Experts of a small language model.
Size: width 256, 66.8M parameters.
Experts: 32 experts in each of 14 layers, 128 SwiGLU neurons an expert, 2 picks a token, a softmax router, a shared expert of 320 neurons.
Training: a variant of Adam for the experts, 224M tokens, 6836 steps.
Below are experts of layer 15 (counted from 0) of a mixture-of-experts language model. Rows are named router (the router's row for the expert) and show model dimensions 0-255. Each number is 128 + 32 x the weight over its row's rms, rounded and kept within 0 to 255. Numbers have three digits each.
After each expert's rows: a language model's description of what the expert responds to. This comes from a sample of Wikipedia text that the model never trained on.

# expert 31
router:158094098170117158102086168112164149137147152175191167092170122091090089142116128062136082108089098110155105106134166151067114098132139176130050105117066133160081178124121155075160152129135128127141090119112110138116084091201118122175134167131144126111158164206125117091089128109122083183130169127092170123127100130073164171124159159148101107162089107153156173091144133118126099166093133123092186149123118103150164145089070194112137115117142108109140143151073091163102146158184142105130165102158075145167127154157130116130124124190176102117160121082196160142089138153134143119123126170155139143177105164147152124183088080186165103104084141230084142103107170139170117127093131176103135094190177110074081083139095138079147125115133098156185135105121104164111119149154151
What it handles: Citation punctuation. Year digits, commas and word endings in bibliography entries and references, such as (1996), "Philosophie,", plus general commas and of.

# expert 17
router:117099100080104141107096160155120156125122092100186155167064066183200164120092174152137094124132130121144157157160102152163135146175167063161047078072130067083183095140135120161121094151127098165171150139196143160192163128136114105098143083098125125087160111114131132156140073084170208144078135107077164132119174148200111176107095127108121113151173083163154135163101099082162107175164178098122160157105086134105104156141141117150113155150106056103133102132134113169109136086151107114150116187140133131152127103156053099143087152077129129095138102200123117126145123107171124128081122110126157117111121096102146176163131099149098114115161091124095071167164125154101142123166141169141086092094164114110140109119130134187075103112084119093125099116151099195192097143122157
What it handles: Capital-initial name pieces. Opening capital letters or syllables of proper names, often after "of" or a comma, such as of R-osebery, Le-ach, D-ublin.

# expert 23
router:137157077156099093088155147118090119117128202137150147096096169136154147111172127151127114130152122092086170129106150162100104149102126108129088162097138144052133101187117075170114091141094129112155137117142082124194178166094145057095073163150117139135107109131117176160199166186132141167105146170118098116124133129152124162153129096113196135113153072120101095161101144126123129051082147120124101160141250147174161077106137102109085053074114140167146150073089115071191173163065187136137121111097142169078143139133160110109093120093141113137099111120108170187161134149107113106173162154146129111148056156139117089096068087170149112106143153125131165139145153125124103162087112111102123144165149083173102131192096109153112084155099140129117171171139132069152131133106147
What it handles: Narrative action verbs. Past-tense and -ing verbs of action in narrative sentences, such as began, released, played, organized, recurved, travels.

# expert 14
router:181093123143119144128172066165160156101127112173018153133185132061096085056141131174066171136115139114128150091132130090176150167107124172111197145102110128143133152098099139160141124124147119112136077069105179185116164134134107147165110123118097127173102148148184152143151152130093133112091182109108157126145115139114151161088142087104077150136102128163168113138156108131115161131131180152127083061206115122148130180152113179073125077185103137149093162147145112126107163137063167102113129137158097109146165117114110114192138077111165139160131168173106137116090079094184144094187189121126128102175107119151134145142169111092072186084073149098113146154119130160162112122165140177173159136143163095116187111068165166101137111149145164167119162157118155070113103154108091
What it handles: Sports competitions and scores. Tournament and league words and numbers in sports results tables, such as Cup, Championship, Women's, League, 152.

# expert 7
router:128128131188114127120160170195134101188139173099081103131134120184176118096112123067084120135125100105127135085111078140132095090160154178177123140101098121109159143118075111156159135118126106137133098123112172097136147135154131136174206096106098171102195133107178132147127107122164150111084130120149135194066149099146172189143124138115184159172088069126093074148133129138132090178178189123155149094223188205104160202141125130095095125131133045119134140110176127139143184107102135074177155135115165142151069177073146107159075120166107093166122118107152138067106115148134113115078107163122153154118096117106106125099100147099146086164120095162129118087132144147180128121127152089111150127125178113091142193114091170099113142175148113137121172156082115141087171067125125
What it handles: Articles and "of" phrases. Function words like of the, in the, The, and heads of institutional phrases such as Department of, known as the.

# expert 0
router:133139119129108207115138099113108105051152121120195126110142076082127156156112124095108087099072175087142132096085116099125117142127130093128095093106123124123170134161171084111143070107092133179118221157081134135137084124144167096138127110089155092119151055091126069169158118076095105125140190149127162114199170120094067122143148106145158201136158097172163131127112110196088203103121146135161196116187168143153154129144091079095035127154159113152174142125148138104143103122137089137113134134102074150098148043127143133147149125133135104144133141133115144097137101131101095142116117146077138139139144067151132141151147173148138134129125103128158102170150181073116073098196118099148131170180097097100141091146116148112080132146116109118092186092157145055091132159178163
What it handles: Year and date digits. Final digit pieces of years and day numbers in dates and birth–death spans, such as 1'922', 2'011', June '11'.

# expert 22
router:149144142146163087136139098137089097108135188137092091160151066104187122193120054121083143068136123180132089086114128104066172140084131115098166080113141135119117161092166132103123149124145132072115124181126108082110099151126140121148086066131087144109172104155091119144139172093090122140138056138138144151131165071110173116145157098119100150098100138163153154068157209138069161142165091119087085164074137105092132169078067128148085160103111109146150129131169150174150145122131158068115079194138112179141129108176140184167133126166096147082134124112107133177103087129097097108185113125164155134140192142152129118151095187151091133164091188108145121141154120129121120062074128148153078128161169127132181143089170122161135055095127086078133146105127117150163089087167154
What it handles: Sentence and heading ends. Full stops ending sentences and closing == or === marks of section headings, such as "ation.", "===".

# expert 12
router:118119136077144105142089075205110174145070108110090146138115199155113136138100120043094126177114144109156077125123090122097072139177118109110178105105176156148099150098097134107084133098173086162142169104126129128149109131112133101072100167117136068085097140156099117116157116158095137158103118098120147115120109115069165081163163130129199109119144125189096140157130133060127088104164156129097121118104149193149152148141077130167116151137125121087078083164093063101121129076130116058151161154105098056086103133148134125115134173191091153107072128143123163113138121148153089088155107138147137113147127106172127115101103112105158182155073093129084193103157124105166143136150135075087150074148075195119081129187118130172107059109072146083125143130118112118093096205100107
What it handles: Clause connectors, pronouns. Conjunctions, relative pronouns and subject pronouns joining clauses, such as that, which, and, but, he, who, had.

# expert 11
router:109139111074114130160086129092092093135148155099182101166198116056139108113132122182120179135141093149125185168108133143114147134102168139138149122121126171173097139078112146062129149107111089103054119144167119086086148140141119164082128180127169143132110160170111115076146140165125092166185071150075087113121097107146173082149137129068127088107078141151123154108133110076125113183161104137083189159084160080143170106108073160113136155174129144161146172168099148160081075075114151089137121100105156118128088089137142066145113122109152100103167135107101100066089212094152154110076176149102158170092049117169133146084146124063126130081156147092150120139170088158084092119109124107173168108137160140112119076120131165098134134173117145131167154142144091159095139116059106
What it handles: Word-initial stems. First pieces of longer descriptive words in architecture, biology and places, such as per-iphery, tuber-cles, roof, windows, Reserv-ation.

# expert 13
router:166150150173204069090123141145088143121133086121161109173184123163140134103143103065107126143185118116131103076122090104161165109166065159121125150187178080123107128147117149149134070119117101137176114162164116134083120151182138074168111113138149119076140161140110158109101082094149147097164107101174138131114162132087099144122131122148099089163183181115154087119123139141089115102147179113070109095100086115148099152171165181137078100109136119103212126108175132172084123158156078163124149096112134168141150139129124158140095168144135174107166135139169156104114103163127183133163154189097083070149108184180079102090152160050137142120088150092153142117145121119141096195105129123160083172086160193162119144062123135132174176080115106171139051119150133137086085105115099
What it handles: Person first names. First names and initials opening a person's name, often in election or award tables, such as John, J., Robert, Brian.

# expert 24
router:132090131096151062182083142092097087187040079141092122162127089123077097189120146146148118137138151150156067155139156146203139154101087114161119107073110055105173121128132143114155134152098145151151111135123090131099057184127118166084138121176155149170123124103182125122105098089124139111123112087147158117128151158187111157128140105161148102123115147149157139099123109092116136132122146131098153116088084146128177129111105071177112162095147183150087112144114144161129190138133117120156128069166202118112140103113078092178137137107059124085153109136166105185122139082173162112079151187125115150080164152115157181132116165140150146156147155183113203172104092175083147081120134128093146089134158159069156113205110112082087161113111103097144100106109095113205092082142119
What it handles: Word-initial single letters. Lone first letters or fragments starting words, often lowercase after a hyphen, quote or line break, or LaTeX symbols, such as f, s, r, l.

# expert 25
router:119119177074175159125108104119121124147086164134120108057183222122160127062172169163132127115116157177077157171154134133094102091113167156125102128131165085179128100114143128129133134156136101150116128098118091158116071165165108129140061119116140166142124134123098171089099096114119094180170083176099130076113110164101165151183119171112152091147126106130130113137125136159140178153154130099123111130135128140100168130130150081181190070161141176199108156120152180129121096122158177098114125089097119142111147133176182151115170137065167118141116078159122171115142160104156142095201087105181094215136189131172156107159107093138155110163134121166133129186154187150150091148055132123121160186094138195146109123090119147094137153112143195158145137097111139132060142195108142
What it handles: Role and kinship nouns. Nouns naming people's roles or relations after the or 's, such as player, director, son, daughter, brother.

# expert 16
router:114112164169106150124127170157143154128098089156107161101122142134167139097174127150147139136071158134141104117139152121255192140128075124147135152176149098094175142114188059111101100106177113108100155155079182147146157115123156132146145084152107094088114109132131135148108111124128136127126134131117092080105127122106085143158131157133077109111117114119112095142214133128090162093137151168186176144161088096135127145080133154141121176094155101152130096143087149157151074104083083149092090137115161122152154132131107191119067154144116143088079164178117070110142152129144095197155122074123124130109124089108169113147081158164106152109169086073126085132118100088155154148130185123178106114099045143205070132057137066112166091118191118117137104138085148101110187172192116
What it handles: Surname endings. Middle and final pieces of foreign surnames, especially Slavic and Germanic, in sports rosters, such as -ić, -ović, -mann, -ev.

# expert 5
router:159129109142065083157121164111109133153205059158124103149108102107063106139157123154153134131129135152120129083135105095136149127186175177127143116179110132102096133151139110132153129127130201136090096180114079186153110155157049172135159180125059094138084147172126159110100085112102122152148147090118209159146168127127094118150124091188146128100133171152196127113107069163141151142064093084122095105126099134135121174141109093111095147104101128141106165073207155139164083152133103145080127092125103052133151107157089106122155137165149122134196132128075168050111110121154144148095171125124166111172133191078176101176075126170118091151095113154107094149154132142121087131109165137114077140147099125117192109136082161097172158183126155123135144147129189165159139072120144
What it handles: Decimals and parentheses in tables. Decimal points inside numbers in stat tables, opening parentheses before dates or places, and non-Latin bytes, such as 1.93 m, (born 1967).

# expert 26
router:104118150146118169171154106171132104151148194156150102121092160144137087152103130133139154144116103145146088170201154131087120153195171073118115186128110152118167087130087142143158101136116114132140103106135115130106059113102183132069091143164150186115087145161133147086155123134157142068150087122095149088117094123085086113108125195117120181095182136082140089172143124107102138123135170206129070172153250186152111085179170136114201100108168129114169143148139093107151094121096101122095141101122127137110091097143155110113162098097190121188170105128151147080134169095133123168128157154138107077125197118161146140148200179165126085152151122079143106090150154137146133162054092094066118160150134103094167133159138101104132148102112168115162119102085084089115115129119113
What it handles: Institutional and social nouns. Nouns for government, police, military and society in news-like prose, such as police, government, rights, troops, community service.

# expert 3
router:173150116129178104056122141105106126075128137126134063124117109106151156094129166081154149109155154069161097171147139114161188111058168178139094180127172146110123152153088145157057092132149093115107146115085137146104111108092164052105134103102085155124155124161063099123106139121145124108145168114164123171121132097201093110098152090101150162131195112165156115141093108154182163116111167114123163105064072117144103127126156131107194166146147111116110115090125125116110094186160139119148104135136178111131111087159073137099179130139095151121094136131145121174139057090144091171036144133129105120096208060114129165168160121183151103118080139103109144126134174143089113090125116190089151156163106117150114106193139109169087106098085067139093119091149184153178133130187120
What it handles: Name-initial capitals. Capital letter starting a foreign personal or place name after a comma, pipe or colon, especially K, H, J, as in Kayhan, Hidehito, Khan.

# expert 30
router:114115148158158117124115134084162154143164157127110074093110148179096146151127122094130153057128118171146143146119062117042128100106155107141060103091139096128141119117095147134158130176180073130083061185181100134115150117130083146117160089071113143081142160124069120138075135094065135123164147134145140124086143115119124153206165131181064179153147120107160077117169091161129071164128068068136143146123111069131145130159124164070128047117124146117085145168126137189079152132109153097136171147145042164126131099074178122178175094166134125123110100122092153129171099095097134127140116088155139099208110163123178179094124157166136180170154094160120115099141138103122137175094172148135165127123146128092129083114128117147110133095120125159082122095124149178126090200102124
What it handles: List and table boundaries. Line breaks ending bulleted list items and pipe separators ending table cells in infoboxes, rosters, credits and results tables.

# expert 20
router:130155079104121101128094135154151143179156079149161107149125141100094053172166136169153163118108101096150144187167150128154096139120139174078168102159141100139100122135119151158145106139079118082136112140159138160180129108099142143101127152049134115174134110142115110095089112185125126142142090170083117129114136182219161107103135116157178131126140130065122207111133077150082162113106129122159087157131182149114164071115153113103161184140116151191079140155118124118176093141147142124093121203160088154100111117153125073120209115072082165094148082104129136068112180143123071092121147108125103164197122153171084127159171125090101104128105163139092108135057168136129068130164097137121127145049140123092146141194114101130142094104121181113143104093102107127191173140102069
What it handles: Number-table separators. Pipes, semicolons, commas and percent signs between numbers in statistics and election tables, such as 46,957 | 69.16, 2; 3.

# expert 27
router:089153107126090108117101125112101114077144217127131089096103141165127124127152147106064124103098081081162148120098144148133110113127114061083156105149145180173172088139137155118132161071176123063120089124093173083084091082091119109088174136156132166168157135183182066104098133141185059115139122136182146056135141086050180050136124146134123100183100128123115146137166153167132092138183118177105118159134085121102127083148142167099136136092115125135134089130046166181146103094169138146125119098086174194146121151083147137137126085109108155101169108123182164150167141096148118183157090156155091141137138129117166150125091108143098149164182147135096157142160092149153072096053114124110102097155127171063150134150113122120171108148156121072136102100128086130072124144121139
What it handles: Lowercase word-internal pieces. Middle syllables inside uncommon lowercase words, foreign terms and species names, such as um, ay, kal, ape, plus nouns like fish, metal.

# expert 8
router:084058165141190116093111125139107149068144137101168161150090171198097151136135174125111102085138121079110089139115195129052076141101180159133091161132127142120073127108138149175096147139147199136200129093076152123123055121106141103132131109190103136139130139119127079114165141151171131052081180120131102134108141153071145125113152083089083086056126121191156077078140103100075109166115123141139147115145100142152112167132140172111144114110163190128162083128117187140088148188186097140106145157131102089106171176119151144127075082092175127167074148144115117127130123133109173096167109047090160144180158128093123056122097136110186148154077080115126125139140172166125123106091129117104125159098104160117144127146115118155106132092154112148171151138068131138087127120122171
What it handles: Country names in lists. Country names, often inside comma-separated lists, such as Germany, Italy, UK, United States, plus scattered pronouns and common words.

# expert 19
router:165086158137153079113175119107127115051170139134143116107118134192116080135143146161116119121102087145148106122114158080130111195159094175108137166169149132125112117147158099046130162151063109149163151101164142112111150189155163149187110172123102185165142110122111104181164164126147139099123139117147102162115104134065171111094146162173126097148030161086078152088106172169172169168060158115144143068111090129093074085130135135106139155062089122150158164141135099141121161136162102144095131142101207126146141135098114130144079164098138130135103137114172125179136104114066145138141128095091132137058104114110128149091152104100149147165138176113146118124150081132111071114056124102167132123180102124157189077088163110118169153098110172170178071090114124189123141132064156
What it handles: Titles of works. Words inside titles of films, albums, bands and episodes, such as Night, Best, Dead, The, after a colon or pipe.

# expert 28
router:108142065118183162052131144144133094136160148105158137077153121128121156165120059102105138172197133108122116109113178148137166161157124127138129100172087140176109099119122139146125175135115113136130158156143125112189165127147080161154071152115148100117162158113105138133131180116168120090137169145103136121155108187143138114091142125119175173142088096109139120118124140107126129059037094104085124111110122108117117200102129096104136213105087150181160068099088051085105185152124080124034126129139135061145127131123135138089168087220086111126135145116060106155134097116041136125158102134145137151110113156170065106164109149133174135129130082150167158181099085126099133184181132134131157123096170158154076163095105132156117146152118120140132116159110159087183110071124179
What it handles: Prepositions in biographies. Prepositions and verb starts in narrative about people and events, such as in, at, from, returned to, University of.

# expert 15
router:160111119137094193164173092117156140142143080119091163146146165144103080140104111075091141134151097099139134098107131189128126113130126117140128118061094131133146161102101100128131120082179170136171121103074142138126183099111120161135140065100099061157134148138142113108126173127151138128164121157101118135117089154168098132136091140158086140073157144085066178180091141144099102091071092100139132132183236147054116162137161088191135115150131187158051177103136166106149094102067105204109110088147113122119151132074122166111161131197138105162127115117109165109087147155160110120080166168161145141100123092057102113166129135125179116122149114081180164154158148143138126136119108089116186186100211110156118172093162114086137160075160117158119132088097160141089168109107103
What it handles: Articles and sports roles. Determiners and preposition-plus-the such as by the, with the, in the, plus nationality and role words in athlete bios like football, Brazilian.

# expert 10
router:130167134108166169108126135067139087119159124183068156084107131147112159073082113188170120186108095135172110088121095107077080084146160115103137101125152135147093154132129095141128132134147121104152123113124097153134155061155116076122194123140140112130128107105100140154164064106114110178163083094073172112145134168151119116077169124112158085151114132127168130107147098080090075115113167166114084104056188108159125128104135150128071084131090107128074162147161074140105121197172147143204141100153126105200034179117124159146126136129166140157201158141119137111129151126113105055112126123175182109163154140095113180125116151078138079153140154110099111152092158131123126098118131130104116123191140184075088142099161158168136157144105159093190072160075099147124135134151188
What it handles: Possessives and list dashes. Possessive pronouns like his, her, their after prepositions, plus leading dashes of infobox field lines such as "- Years active:".

# expert 1
router:087095170155135180144139132086132192150169103140138096161126134126108115141152179132197148127130111165098167078118061134190114112168129069144154116128120150162139106088083175126175158129128140082109142103180085117167198125108081143146142116170117090133125109147086097146154142144127179102106140129137183099164140139106138158093122175070095126151103150134124179185042139136165109124101127131131158154167100091144071097096093183109150087155113144064114093161152161126121158097207137118093164154165137095122152134128113158144043140085165054145109126133094073129179131131128132097147128094073110133084129121101153085135119183146100162112191131135078106076138111067113146165164136115143076179101048085131139081111139119153134083124121176167125129207119107154062136087113122
What it handles: Name-start word pieces. Early word pieces of proper names and places, often in sports or road tables, such as McC, P-ot-omac, B-akers-field.

# expert 9
router:071066176161099207114154116074150149125103138106149119128149116132105176170100156104153133164157115110088136080128096083106100172094148167182119124157132160190125111167139138151137141129071084157122073116123195139110147079156145075129147120173115104122071105056141159176082136151127116139124068160098063190114142105163161099100095118083111098173128182071137151092060112151148137132168067152150086102101099113124119108134156095139146109083078103132166103132157158145128053112118100077175117176109141084100151141146142105152117137116143154181060175120190137074126126101114093109111152132160164147117129143152131126142146116128134105165067204147131095072171109102114108138107109153159099087134124121108177108077104151103160117173102125100110151100189149144081073192126066
What it handles: Table cells, sentence openers. First word pieces inside table cells of sports and event results, such as Bayern, Copa, Nanjing, plus sentence-opening The, This, It is.

# expert 6
router:104102176134141122175151088113093191068163129117102150112175140100164103105109082180130200128123138154156077179132125116103064125082147117117203110115139124130144109072166069093145131165159113123131119110139102081118100052130135131145179101189121120156141163150132206108081117102176066117107125118158118129136151067111180156137107130191082137087089105190119122169162143118117121175102144127103130084108113119100125111138137143141122140169171158090188190134171169134171066116109109157137170095105166139133079136096144149069113207040193148132122149172107070131079098127112146093124121108108114125103151102107134096089132059089153159154133108127122089102142116147131194117107155079142068194084086114112076133126152165119154131155095139144164117151175172146111114122117155
What it handles: Institution name heads. Head nouns and word pieces in proper names of organizations, courts, treaties and cases after "the", such as Board, Council, Commission, Frick.

# expert 4
router:101138130151166144169149163111142151133132114084163168113108195118114216135131111207168171092155155152103121103175080097120128177118113183112107132082101128088101146168147151109156190132103091102120162159107109108081123111138137139167190180095117134117071099122155134177147122148096133139091103134175129117126146093149100140114168119114100189165129125132147091129171098164079155139133045149188135149107197149130161098137148109138143147181132093114098135143132123142107174110102156136108104180164097171114120153096152130135121148089208132088179147151122142156141159115089158168171063114059063126104137154067115055103154117071067104167136103136128074137090126067147121138131070177113156114124070159146111167150163141103149163147130074108200164104144142158158066111135068
What it handles: Pre-number spacers. Spaces, separators and prepositions placed just before numbers or dates in infobox and table fields, such as "on ", "- Area: ", " | ".

# expert 21
router:141128159116096103141113110132144139155132099111119087158150107147074103072162124113140166043143071124164112171132136103155120105107145130134132120122118108142069183122136194115172114118146138121216114098125122119098106152157104130171154118123102142171097108144084142079159114132129093141197176168114130077086102179071068123149145080110085099116150117130160145119073105088127094150174130159148073094092095150133158125108124144115079129138061116110148112132100163058115154167103160145108161134090141188186141105137149101122169080047127121139093117139106120104134165204115130136117116068095120171170144088094175123080138084140121143132141170138066103118131112082125195103209074066105085107165170142132135151171085093062110130099125084100054152135137110103068082177111124
What it handles: Standalone numbers. Numeric values in tables, statistics and chemical identifiers, such as 75, 187, 148, 53, rather than years.

# expert 29
router:098159119071116101102141203137175115113069127134164112152078139078146169124115147114184009101128128082118189128095111146091090065125119106130095137154091159162100095132154151132139167090121176120081147108136069141105120152136146099138102096136167118147097080062125082082125143121077147116078074073117128110167126149100136054111117131123119102101080184155150128107123145103128045178173167083192118129173155130074081079150137107172173161113119144083115088148159117111116120138113173143100124132104083145176175178120143080043132092136101154164078133112131177136137127136151106108101093155167114121159179129156059099135133153136188102126079154109175086162141159080188118143153093131101132187112111148156147126139127127150143139152186120187131151102108109137116128109129144
What it handles: Role and state predicates. Copulas and role phrases in biographies and census text, such as he was, served as, became a, were 65 or older.

# expert 18
router:094111114136094099110146115098228146120151115156172135123086124159196133110145120099131135149183146165187157128150076113170107104149146155133163126111103167129159169169144179173078146178119165192066109176149080145135150130102158127132152149151147130137129128143143124192091128154174088129082119123169141145124101094145166100094081173134085147140171128137168107109162148108158145102125059075150128111128097091123142082165102122174131150102140139126118145092146108133084119119157128143186129109054176096133135112112128133145170154088074107096123112080098096086186186179126142166096164059139150042108115181157151184166157087174063183100139102166134146090123089182143094092125093092134098150173139134134109075104125132163122070143118123135087070119116106151140164165194194
What it handles: Foreign name syllables. Middle syllable pieces of Romance, Arabic, Greek and other foreign names and words, such as Mag, Ar, Mor, al, Har.